{
  "experts_per_token": 4,
  "d_expert": 48,
  "optimizer": "soap_variant"
}
Below are experts of layer 2 (counted from 0) of a mixture-of-experts language model. Rows are named router (the router's row for the expert), gate (a neuron's input weights, with its number), up (a neuron's input weights, with its number), down (a neuron's output weights, with its number) and show model dimensions 0-127. Each number is 128 + 32 x the weight over its row's rms, rounded and kept within 0 to 255. Numbers have three digits each.
After each expert's rows: "comes before" lists some tokens at least twice as common just after its tokens as in all text; "mostly gets" lists some tokens that are sent to it at least half of the time. This comes from a sample of Wikipedia text that the model never trained on. Tokens count by the router's weight.

# expert 73
router:146166034185175146149197225126055107115118127218131140065150139139098124114127180146105122130125126089095115155140127164144137166163141114123168108105154092199186092133143100158121099096127121116097160120131123090135089145118186148125131106135142122139084122108139133135211141073106109157169113128107129183167149164113135171134142116140151112161131131164137092166090130100141189171127
gate0:128168126149093114118111149094133108127110141169106214092166086139173156205148119145083138084093169132134158148108129079129141087142141118149146149104161175098131156109113141075028158086093112162161169132129105148113139188141136130138093153032106151138112140101100193109147132077108127123132118128127115157138135092195174097102087157161134164165163128075121114127136153130194053127133
up0:138113116162161127122169167122082131099155106129156125193129092159117086093103121121138089163136098104129105155194134119171133129127093173077129129132161068106124174119127162150149089115136074153173102175159156093136088134130164155131122106148122162105140222075193148124163165085091088138128121106110162159125145154150158141108179195159200090070139173190122128110132074092063149129123
down0:118121097146196134162130145128115115132107075157089201112091166160126130138095178087147087087086168148121120106173129058140153119172146128174167059105136143092188116083062129083088117124106097153150107133098094112137087153065085065127161092091169157106137088087097126121137161099120138089102117119132144097134132111105052118129158180120122075140136145147100096125094136172143094199144
comes before: ".", " |", "–", ")", " | ", ","
mostly gets: "010", " found", " published", " announced", " reported", "955"

# expert 75
router:168091139099099168070163087073169122170121169090122099183149080113154078084141131153104173085128108059137175157116101075096102074135097141091146092109124160138159137086106182116130129137132128188136145122159077142102111124096156110177159108129085057104118073169146197132120113152109141120155150161088158115109132151119156102191101124115108128138109080185146082190117167099109099148113
gate0:105187122165166142146170155123135139128101110090139174105144134151196167112141129162145126117120170158095087153129171118126213159195117148087170115136133137085110078151137090123127161088170141144137132133133129160124091176110167124181140133189099131186135135065118139121148123106144127157118137105092142148135182104134158088093090109143079152198148069157076110179037054121122092136098
up0:124174134117160088140096050140176055133125153089140186108115096167062117146120160104080109163158127105121141102157141129163096094147109149097131143228124120114151125130152178114101072122096107140095132117171102140082177117119100100186165100153132102127177121118175090110054135112104127089116135114124184139079101172122133102205169136130115082115130117148112112128187098069098088137153
down0:085116103112135141112145107147153186135134160150124126130105122146121110115150184159172111095174101159125119083063128116114165156188115118110156075131117088175116144133174134127151067169188105177114161135151140150120107103083105111111089201197077139115148085142098135122154115039154131128053092137153159143121172102125150102076083083133110118128111186100127159183180121163113065166113
comes before: " of", ".", " of the", " and", " to", " in"
mostly gets: " government", " support", " law", " power", " war", " process"

# expert 59
router:143130124100120152166112097093158134153151158064144153108117103110137155176156137092140148196076156128160172113112172145155198159150157114091093076102166098106108113146178138132135112129155121153160088110133115129140164108087137075094194159136198150173174126117106080094083063117157152146154115069141125089173191146189117143138181133163112150075157081079124135117081103147096097102098
gate3:158124109147153066115153154075118025200096119167104125095158161194143131158096130135104106089126131182144142170118134117135136174153089176153145081139111110155168142170091108144165136119155177127088109169132154094131123103125113099101125123145172135133101099068079152071188076124119192137125118154094159157106084092099132193083161134117200122072152135124121162132157107160142098108101
up3:093108103105113104158148089165118111156185140116064093175129124112119157094135139101198158150093082127139106114120184116175192210128181160114127107079068134096112116141205127131105118125149116136129095131155101170138140153109160132142185064074132114173175137168065099143135140135150168164131137118182107115114136086156075102142122107075144163159113100132160140165089118126107068106063
down3:125116151129135102097076127149154158080116135146127106135159169087107143154169165130133170096148138163127138146064142136164122150130124116106108143132073102092181140089107080203075126082129065083103083085104107145121142108124159165125201194157156167163180131121171166148104117177115063148148167096170144149123151128141113118181140054076144075153081177122137136149080148151096159094154
comes before: "1", "2", "0", "3", "\n", "4"
mostly gets: " | ", " (", "; ", ": ", " |  | ", "% | "

# expert 13
router:089199074187159130154197216152030086087130134164174170085143156114110131180119141159099131128112122098106124154136151166130100145162163132069116156132135107138145126153123098141103129088140140112091177101134129104055097114142180178119150142165141151134120134079146104113180114078085139135147122096118130157172132143159079163158157139112193097154129132158163125145097140124183162172091
gate0:126121184125161106103178131152093158088138137093123145110132178176117081135140164136105125095086128099109070151055175148167108117070147165106131139143141125091133142123167129139124099118120153096081175091117117153119115066187087152148129133036166131136142142118181210138144123170100122141118163136148122164114112094134133108150087104193068103159075082159074117107072127064138118070131
up0:100150106122094169094094159092083080170185148133148095145088142173149120167135146110136133151142160157146109104180142141150095099126145138127171177086143142121082121184096130115109122193075165094171148103122149142068137133138143144080079100178074097146152162096139060076066151109129162157126098154144103148128114132124139166172118164151145078153218081181137129100142053120130105133089
down0:146154083118126118109109137124155095136058065091152139099136102172113059104127152111083084112086144086119102113116125157107139082165118140152116115150110101131148128216095143136147082126189161107108128141055130147111153125136118166150136072173171191164105143100145035133171163120108151134131170171129145124103121192100168203187131107161119160121121080093167122134140121157174127074129
comes before: "2", "1", "3", "4", "5", "6"
mostly gets: " May ", " June ", " October ", " July ", "  -", " August "

# expert 17
router:128169083175141132166162154088032118101147118200146185121184164136144099105108137130152135140082148052088097107105087144154134132166123088125129103119159089186152153142125093121098110102124153119112148095125106068162074128130166165176167129151137138114128117076106162141205130099106153144131116097111119155229146174121072153120150145101192105121080117149166101126102112152146147158097
gate0:111142110153150042134163137152136101150115140149155150088110171139145117179131143168113156115135216166122158136128115150145094133089164175096171138081070156152111086161095168105122115099120171167143145121155112125116152103129123117118085142125142148171100145123126096128104134106117139123073066105075188151109193173127066072145112237153065104127103161145121172091142097132127117104061
up0:130171153099146147131224092106181124092148156151112160101136178109091081104139118101021138168158115108135149099099158082094132121134102144160076142114147127090153116121173124134159123195117096112150106121193178148108095111162101130108134101162061115144124095082214117086114121100123110136162145145122191128101110092149169136118109090198144135158103110078129104169097144102166082128118
down0:112136189180139120096090160154080173158104141139183097110144067122149145155126120122193149185149156125122116154152144130095165145149138103149175159101122142149095076163134146139171174109126128195063074097095115126225102107150089144086149118141129154086146105133151133156148117141092178161100122119163104130154133152136114204103132057161163117113114153103107136093187094140103202179121
comes before: " | ", ".", " |", "–", "; ", ","
mostly gets: "ix", " released", " km", " six", " chang", " said"

# expert 27
router:115207064207167119202203174117028101099104116178167134057139145109119136134091144099132110093104130082076091137145136170144152124124154149118115128117109075161116161157150104181094139121113157117127190086130143134114093152145114165116136145077123169172124111099171135120173136096072144133125092135117160175172137146139126134125132146097174120158128123162131088117111086123162153147064
gate0:071152157115143090100154083166134142101135181142118162083171150161160073128144176158146187149174180066060101163100118124108126115108107123105122111160163141072147130151128119135094073067134067127062120144137129096125111105214099135126119120125130150152154139131134086113118131069123116120101122145131163166150172188167145123104155135131095110205110194098102119194086171155143162152103
up0:114124115136144167116146130119145098151155118146135146146143086093136134094117167136110121135113139096079114105130126096145129131255107163102110111117117120198123190150149107099114169171177084117145064129113142103083115078125128126138133149100066075161157126151077082125159092139175102081153134091134142100080166112067108130148083109129090121153100141183181054133100187119105103150070
down0:165112131068119126136129157107133167139165124096106136108137129107068126158177172157184099106096174066186125148152155163141112142179130162160048079178075142121111137126147134104104093094113196081093118134152169131144118160107124119099116128124147086176095157170184121120111098117126074067140153052163112131135143121157147163120145081109149078138107155123166134112182142166146162037150
comes before: "\n", "0", "3", " February ", " December ", " MP"
mostly gets: " In", " both", "с", " On", "|---|---|---|---", " | In"

# expert 50
router:127218066196141148184203203157045099106128148170175192053192139140106142141104136130116094121098137106103114137141130164136147135176168164098115133121132110144153155164129108151093129102165128114108142121115126072072089132121184185129138130119162156133110120069150146135142134080132113185156131140134138157178127130117101167107084133097141084143131125124122100154099108144169180147077
gate0:150166145118162112088195155103096106078073164157136166071136195117101089137147139175115155087109101081089119109097093103120088096141167114095176109075096106124136116118144087038120119090128140149197179124059150119126105095133190142169148114101173123145131069118167130104145188061135187097158145095102142169131128147145173108150144120143118117132111118099112049123138128114146121112127
up0:138111185120075158118089147131159142136126104108108116140109105156123163162153174088138105184128152137154112077096083086157159068172163141134156117108073141097162062109133153148126074172124135152102133088100122120161157080145156123210084161137108108108121140156104151131174165134107097106127129113129092136092157191171148148177072152170146171161093171172134133107095216123135171059168
down0:105172134127120144155128103120095173122170115104198148092119189141167196064099175083140057141106130086152159127101133191126175101166128129168092147131105109187109168141069174131132133138078186083146155118136126113154098124105153110103153099127143117063093062163105150123110182150182140173114128138159081098138170093102172132171158102161082130104091185119085131116149145149116143136128
comes before: " | ", ".", ", ", "\n\n", " |", "2"
mostly gets: ", who", " he", " who", "25", "20", " how"

# expert 38
router:151199049190180111153218221158055087114122099183187179112136134115116152137108164114126094107119149092115115142109116162127126151172151107086142140105108097133172134130117116168101135115177137131124156101143125119114086159109130187112144136115155174132119119109116134115177148090111116160158121121118137177202106141151141140143093167121127142152081143153163104156058083112169179175093
gate0:113194081180105128144169164107128120159137160165122125134091111160187132162107189134143134144163152059088108107111117138113175112100179158074129136136170160168121135141094117128083098145079093097082115151093134129091113114175117133073096128115083091137121070172170176130121089064104122079147151169129165156085069105158100102061141118120181180156157133196150145103085144132127134106153
up0:112134099117201107157069154141105167085156149069150144137142097148115140102138052103143146125138156120085105175163092058136138149096097075185132082112136105161184173131107120141098158130207135183111125170136156130142090085138141152097149178203050144147085111115134128144125152131118131168093077116168109128142137180111116096174136085190071184140132142146110149114112103117126098107123
down0:154192144118089169063089088058151089130186049153168136103160137105137161175074138131171126112133085081092140143145093138131106101101135088141156159077177177124166130150133106138146145128115135108171168083166147157126137179142096156100126102107096138127151134117146123122080071112134146099111116107144145140127194174150117119110079099088063134114109087181087124168165102176132196178130
comes before: "\n", "\n\n", " The", "| ", " He", " |  | "
mostly gets: ").", "es.", "ers.", " son", "]", "ions."

# expert 67
router:178147101138135160132117122113151064161157158165056152084139133113159130141136098083202051142140130142147161126107160175129123094094185148089124154169167121156179092167145107102143120124161111145097163186099063171099107086144150072062125154115163109123141145144100097126118111124162082153091108124090130157079127142138104095181162150120106118103073160191119121085122094112195107174092
gate0:135119156122164138101179102144149087083151153195158142123119143130035070140176178110136122055167135089108164123161097099108098099098168130150135152123089091080113125149109094130102137185167181163093132124133122126126107165176126096136106130075142052132199116100134120095190101096107082120126186171096124143162127116142079214154109114142161122104137129106108081148157173102131109124108
up0:180177161106131100141128107175137120105153118135158198114140160088133154119187174135101154109161116102084140138115078108187101089148158144161184138066151107072160125076085161141117148112127158158099085091114152147126163155109090119140174104091145099103140052109131126127120124165084169130131184144073094148189139055130072126102064112128103060166133125160093095143126121124127105149183
down0:140089100164160178133113119102169119104121163126137146149153135120177080114149148118109121167120138093203151139126154145097089107115151160171075057132080101143120132128079133115184137089147131129172147084199029178141145058146147123084129152129115086166144140153119182153134106118149102136162096144101138034120133133133094135112107154092147169152120086142102153202105063158133103128084
comes before: "| ", "-", "|", "The", "- ", "=="
mostly gets: "\n", "\n\n", ") (", "- Occup", "==T", " | Succeeded by"

# expert 49
router:141174076153154156130187212179103139134124121164129158098190136136126162155100176108150173088108135064139142185111149141117124131205186153110160099139156098154120175150081130143129156101135125135116142142134125123050096118130172134100151140073167161141074140089168114074117118070122149072116144109120127130127118158178113181147171116087166161124135140141163087129086140074178188126089
gate3:190131105186130120102133137126100139096084110126153126140091146142105182103149109184111178168101076045116141155145195136162121120142184098083097101142129146180169107097152137116070161108148182163115145115085111108089124102094098157129166149152116136167124137120114159099117142123086152143197126120099088144132095148108105113122095083143158161155155153102182027057101189110134108149088
up3:106162116124159159116161136186119069167096139165136120180156146170133120078112170094146161134093154192128137153188026110076090121127156178140143106103117144093118153138067095140143104112134176192161115106115066121108167147184122116100121144135147184146065132075137147139190083089122182119138216153113132156113108119125164123127067137124134141116134144124068117151128163118135127166131
down3:174174067147149132171164109137144107146171135129091141140136118217164096102120157112128165112143160123092114157141111099140077100133130137163122117134113127130117183144126090135076100165169085155208138128175146126102135108076162095126104174115102124135086080150148175145147138104104132077136102131130099112102127161108159084091115178101166162186150114156164136233206181125078140113084
comes before: "1", "2", "0", "3", "4", "5"
mostly gets: " (", " \"", "\",", " | \"", " (born ", " '"

# expert 39
router:107158080149153130163202193095110080149127173166190150146181138161097120146090135114119105138152108072132115147114160149143186164196119137126158133091158097140217097167121072115130134125171129135126156137100111120083102150147168108154080120122126080112065126128130157086158158063145152138177100099117171181133118190109076191090131142131130125146091160138112143158101153168171139155092
gate3:090138151142147105093145147115100094100117102113110147115122076110087070136149132148098096163060156127155125079093104182161092063122117156169112168132143127170087102120151109137154121070141117132107137073105118190208139116096136147161101061130152114083138118125058099126110161087137142162094109164114095151183081169122138133119053156096128211162110121187105110158164120104159123171168
up3:141090149116174075103137147137153120096146104118107133137138184112168165091129159125147112085124113175151169141089149077166113134187066168170116123079190119133167102156117121111137131186141145094150198145140164120137147113108195138178177138154107115126118150172168113122169154139150170052194165122218099135168097085120118149172122191137152132131126124124143156098091065149143131139182
down3:139123100129169136134098181119118183111169045103155148157127174106118138123079097178178158109156159135108127106120089074146101133142129133146070114123111171151058166151088154164132123073137122112108133129137145114103156117124118187142156181160109182076163106121142113137151146087151063141070168121042106114185050121135136079126131148181159062132169155116141156086116117171103128127108
comes before: " | ", ".", "–", " |", ", ", ")"
mostly gets: "10", "13", "18", "24", "12", "16"

# expert 14
router:103207073157165139166216142137101111096144131160124127053150143094109174202072156095121140163096121105140132080146177170117131111150150143131112156144126096146180142152167082178146179100116132139113130092145082152113089127089104198090116137083128162163148152112166110183161134086110144161138091126108144171104148133130157116113145144153141118183153095138145086141070117085186182161112
gate3:121155121163137145158106119130084080148151078157154186114100088186192127130140108164160128102116169182088155164153102137148128139124147129195130120103141150174137141130127113121095099115152197114117130063138127119129082143091131134190140193135145194113181093101135173124145125061153080142154102084132130119168144175094054097130119172089086209170127153167154144157130090136065134141123
up3:124134124182168137124137170088133051076098118099185175078116111169117136132134166115139126076114103089171095100081086102136175166144164182156192066145210130099101161118088149160192138141119124176126117127152106112087113191140131144079126131089140101107159146112131111119190165147082161162119101166119138127058157159116100141162159152158162145133125165115136084065148119145138133162158
down3:093140135110147114112137126074093103141066115175164115156187131144145146092134114127102145126143072124130149133150158162149090130146153153142120120156093152174120123121069175126131135183116127125164176159200091134164120046084122106167128123102152128114158139125137121155122137074119107155123040154112169140141184136125078161109237103075158131124187118136129171173207152111074090117145
comes before: "\n", "\n\n", " The", " He", "00", " Win | "
mostly gets: " |", " |  |", ") |", "|", ";", " |  |  |"

# expert 54
router:160177104186105098195144149118126078166094118097166158141106162153147138090097093102106145095102097172085085147111128180136150162106140150130169145137083127144148077211121102139144084116141107064069083160104118150142109144191095121093103170139083113159144102134169143116154084105157174073173108107133116162185068171084171108088144098143108129115162105099112135124079115089186144133134
gate0:090113142111091103138091138125097128092167075149133146117133122057159069137124084147157190145118187111136139143169105129136165155194095061146143151137198153111124118147119124092111119098148088065133120155182104082145092083120134153133177142151143091115157155142206149062125188117110133140098122140081160134117145189135103117165140155092080162159159119178164106168180146175078120090150
up0:107166155136129090122147114113132162195105109105058136092157174109135121184125149089093188083113177103089171146091122153117116122154091175054137126111118125149140123137100077161100094113112116173160130102108123168164084129130151174095120072125146116143048063136077079135132077128112112126129137101178133136088161095182104132143073086124141153132107131167199111119188118092175165157090
down0:126145159160049146100156166098107129146124146165153162182139140118150155131115151152083071085157155182139107041117100162147123172129083193104148114126085213119106150113108145192118107140077128086160124086092131153121086126168149197130152121107062132137077116153109140113107114146119163148131182170121137160103106112116152091148126097159067093103183106139165159125158072081128116143164
comes before: " | ", ".", "–", " |", ", ", "; "
mostly gets: "2", "1", "4", "3", "0", "11"

# expert 18
router:140126149147083106192143099084155073173109149093149137175098156178163145078094080105135160091117086158074075121102114177116174164084123139150162139147096136169115079168114125111173086140127137089084076170078108167151151133176098104078103147125087098120140155107128137110144084142169169074172079133159139107165069166086169103083127102132086125104159088084100146134089108098149122143116
gate0:122098104153117056114088170097113083161155139119143158156116059143148048159127120130128122160182162131138123122100128156139108151122144155083122034125138153102155179112151128191109115150087144146142122059114150110100066130121120114115134182118124104081148103140102108152126124074101136157068142157129173083096128109105124106099129100132133097247156155120213092124094106129089082142127
up0:182138121143110196143176147147108169153139123115144134121161152105078112118113120109108062097052090126153124157161112082096134141128171143123149153100100168122094072198074089136154183093101151128094129171129130151116166159133137150097135064170127132143132154134119112108083127132106106107191103156107101172129145160100098225135152168113134108033101131118103196152126125100166136105060
down0:113084133072114125191095143143139128157044147162045173117112078088096085116062123121117136133143081085126120112128133133091156096135143130123166090061143080134147111131147175094136091172127112175124121170126111146166168159140101143108094129137112145129138172205104104087108089131149154169116106123192151199179080110122122157098162107157133130128127140166094114092165119055146134194110
comes before: " | ", ".", "–", " |", "; ", ", "
mostly gets: "2", "1", "0", "3", "4", "9"

# expert 68
router:194180075140087106143173169156096058097165150178117193097126134111113128144145147133197097083106104083129114176112124182131149101079179136075144125139169111153175153189127111131101145104119129139150191179093105164057119121133138123085127117093149107100113097120098126106143102083122097162136156153100109148168114120130123115188111135088148100121093112182147069112098137136219155146112
gate0:085126147141139111175171157176138114136096091112144159077117208086096149118123143153120164155143135088117087130133140138130092134144167119146184095079111126166097150146093092104172126087176160122115127107168145148177086154105098136143064137119155164106070099073127086088109155169083149109097133150101144133152155119087180113123080129112078068155196034104102152153149065153096107108115
up0:141134127106126145220140111153122146179133117118147136133139143107125176064117154134143084106106116172110129146084144155126123103065118152116130099079136076133117095112163166156145107125169155208121114119122108076135151158099145103129145193150150156133114141128133090098113111123159105166172150108201126104164134129119162156071191161144134115174220067180135123162164115211155205147145
down0:160178038143128113099189081131118184160153120121063121133098114065061182131091152093132151142155146146152059110064199129117126150131210144133088148142159155116196139148147183131119120143069131128126142122133141117099126106128107166113161133136156100130150114171077108120147128113141089143103095112139116187089065124210158147160134115112177118120114123129126170170090163139098111148131
comes before: "| ", "|", "-", "The", "- ", "2"
mostly gets: "\n", "| ", " follow", "|---|---|---|---", "\n\n", " On "

# expert 47
router:108166069145165116151226160141066094103152154195176149111152136174094131161168156084098118125157124103104110162134161139137148173186167149110183093080113134145201155130103098103136122090134113092098133151116149158109118167126198160116142109101087148145133121134108094100160168077140149131181103082107146185120132150145117173117156120149100115143087152131111085150071137130187138207110
gate0:139152042152116137094190109139112150136118108151080197093063203070055124143148136168122080100113142110116125139106064119150161094080168084184120102122135123150120133128128103185137111079144130154069153122075096158171092101209126116086160163115125079165207143142146113107171109122139107114150120143180132122139123126146127124146134095065128142160115129145116130176137155156119079139157
up0:145164091134170085103108127150152116107146093113145125122120080152120173108081120109137099165083144098152133133108161128177171156075151051187167113122121157179130192132143150200118138069060133115172139171105117090128110220162104113120091160134130081095162125136114141122092127082117122104113135152181151074132099131165181092122088164079122171098168114162191170142108133113139137077122
down0:164113097145141155127128155136088070128135143184088142139105103112082140155132117110186158174131150122223033122074096155120187170068154136106125131075153175127145193183120132162116109195111163148157087165166135088105115128113137065102136147112137089138111122086108144097109106148178090141152137107144121126128163163163085164106188111190065118130167155126150120156124116113146138099108
comes before: "–", ")", ".", " |", " | ", ","
mostly gets: "012", "016", "014", "018", "008", "007"

# expert 23
router:136109126089122177132102116130169130149175180106135086161166073175116169102135135110166107125133127155161155142087108148090081127156184109115099159163106115100185121180137169159130097145123171174084076122175157107138163141068103166159101124166190194160137109145080162080164124084140106085136081163147105157167137092123186105098090115174173130124086171117102095101129115088183117139175
gate0:118109137133124104173142102118116126094081091102142136109141135049181106150080083118113160182084104148143120093140137109133127176103086080120124065102147118125116116108143078172132147076133113132109139156101123102094101088155146123149175178124061106133123191094154121175141102157108108156145143091073085103137184067128114118087198162125131099118150097079146106189157173178060144085070
up0:120126129128130185167082135109175121105109152100109148162169087145137140086133137117155165129124082183120128149128206143126132186163162073117106136169092126162172108159077135128162140142139088188078073109120126114131167099086095177181072136158173165172114081185138190078114156109161133111194086115143089137137159139176147095138077151165157165079142118133116121097181101127168126122162
down0:173118123205093120106137094088142119070077162138102148170102174133114127120068128148156104149137075134137110121177139162167149127147129105171111042130104118128043135140128079118127193143169155175185108106149090164117133115168141100102092151128113112111101104061124142178137155130116103127113114056100112115152134141098074116130120211133122154084198068155127125106174138163112144091110
comes before: "\n\n", " The", "\n", " He", " In", " In "
mostly gets: ".", ").", "s.", "\"", " John", "es."

# expert 15
router:133083151089115158066142081077161190066106138105083136153089127100143066191100122139134207172162180110143183083082144146133180140140128118075125137202153131123122099095174176127146105146094098163130137136094207133153099069109088130095130160111141088136121125138127116135113110087192136146112123141093132160102153075174132145146165152143130136124126089152119129090095093151148115060159
gate0:152152135172160138109188135113130119103181095177115188079186171114146119152075072142112175136133125119090136115097087121113162191091126112091055124161087109115157103127104186117134104171119066084114148132108145103143121074165154098188115131106161118100135095124215176137137120105140184159145154094149127105133108097095119133196101104046167115144098125183152152114155122133176137130136
up0:076097122098121137125085156143144150136078144082147093188072171117104117141202187149112058156122120116147117089145138131172143129147095154150149110116109102120092132142124102134104106073130169166096098176081117114122182157102182123078076165158103143194101177167119134154150150117105074126101095175093113105162164161183123139100109136215095145107132154095174159136126159203110108140128
down0:120114122109151040140090145124130148156103116158111104155163146087119152117175110139121093083154153163121136097144139114100111128156130163143100155122087215167126146081156125123136136162156130111118100168181096161152114106136093159117108130093086122160143105193125150083072149129088063069066174112137153133146153110119109106138161122181168068128006117115162055125141142173160104139108
comes before: "1", "2", "\n", "\n\n", ":", "3"
mostly gets: "°", "′", "″N ", " ===", "°N ", "{"

# expert 1
router:154117122108116172181102121167132134167061157111087154148090113109118109108131134121178141170129174157109141122126089076151184079149110088059094159135101081162134064111143163094145111127182117114108113073138193130168141181094122080135140160182111138105156047154082135189118094128140156175147114068131187109074115086108134169086096157145136136154151143132122081151104144127091162143162
gate0:078067120132137132129097136122106138122157121184124100095133167129101088192131093109069126114160203112140120098102129114167070118097086154091136149100098177067149113133112128103122128106153114096101074131117149092111162098135163144147093156107102121108125152186192130104175205102111070145121097182107157165093165189173159165156120123120097116157136170185189072107134128094160098165093
up0:160095192187124160155107147149119149062156124106159156147146102112153123067186163142114136130173135185164196091185092139108157128056155139120139105158110105127122180085111187077149157137108106156137077077107159127185148155097081107138102113103156152146135131146080191160097128147091120118129069114149108137195083135073099127134106118179183118135103120148141144096159155147086155151159
down0:149134144128119079109098145149164108115108128069096162148099110128132101106167115131093110171128130136144137112145116124080107123153112112172126143154189094139130131073149166123136146131088154167117099088094103182177168125075124199206140095081134132113171130159094123109087194183115157141117086176095143074099089173114086117179060153123119163110142151164094092060125081108187080166161
comes before: "1", "2", " in", " his", " a", " an"
mostly gets: " in", " at", " in ", " at the", " In ", "In "

# expert 61
router:154183034179133101148192183146034066090119122146178161099141115123110124141099167123127136112118160024097122122128105163132100107153152135071124160102129095171119125143095076169118159112134136108100156095134131106114105123117138203091143159076160177163147110102133140124168147057130111132132152159107113157170113164161106118160117151129108109152119139163125079120092129107160198157109
gate0:113154128145144171165151143107129100154084151148156148126148144102114152187152180168134136119119091132125133125113145106122074197163116159088159091131120144208087145124045162099165173067169163153092120149138141096084140123129139194107179131171092106169088126102113078088123174096143195131114083151126148149104191089121103091114095144131142062142189086092129093129127156098129191119126
up0:179148141160171099129132076123110132120083093137140140147140154131147102130111195164094150125070205161084175068118155134116142088108126196107040146092129119187165053119130174097185150108179129163145119138171140135155117153135098115134075113175137085082157082182140157087117139079124182140133114130118150176097160099156120080111151139137133081141162130132119079148092151103103148131166
down0:132157166188082094152170174130100132111110133117221131158170072127168112135169116192117135117149145146115137176115130146088159156132132080100112122180190124138124115117171147106136116156191114107087122136086129102165166134088149144109140078116115061110118186157109137121072085115156170144111154171075127110096170081132143163101168115159156167105118135066116095159067118147097108098202
comes before: "0", "\n", "1", "2", "3", "4"
mostly gets: " d", " l", "=", " al", "|---|---|---|---", " % |"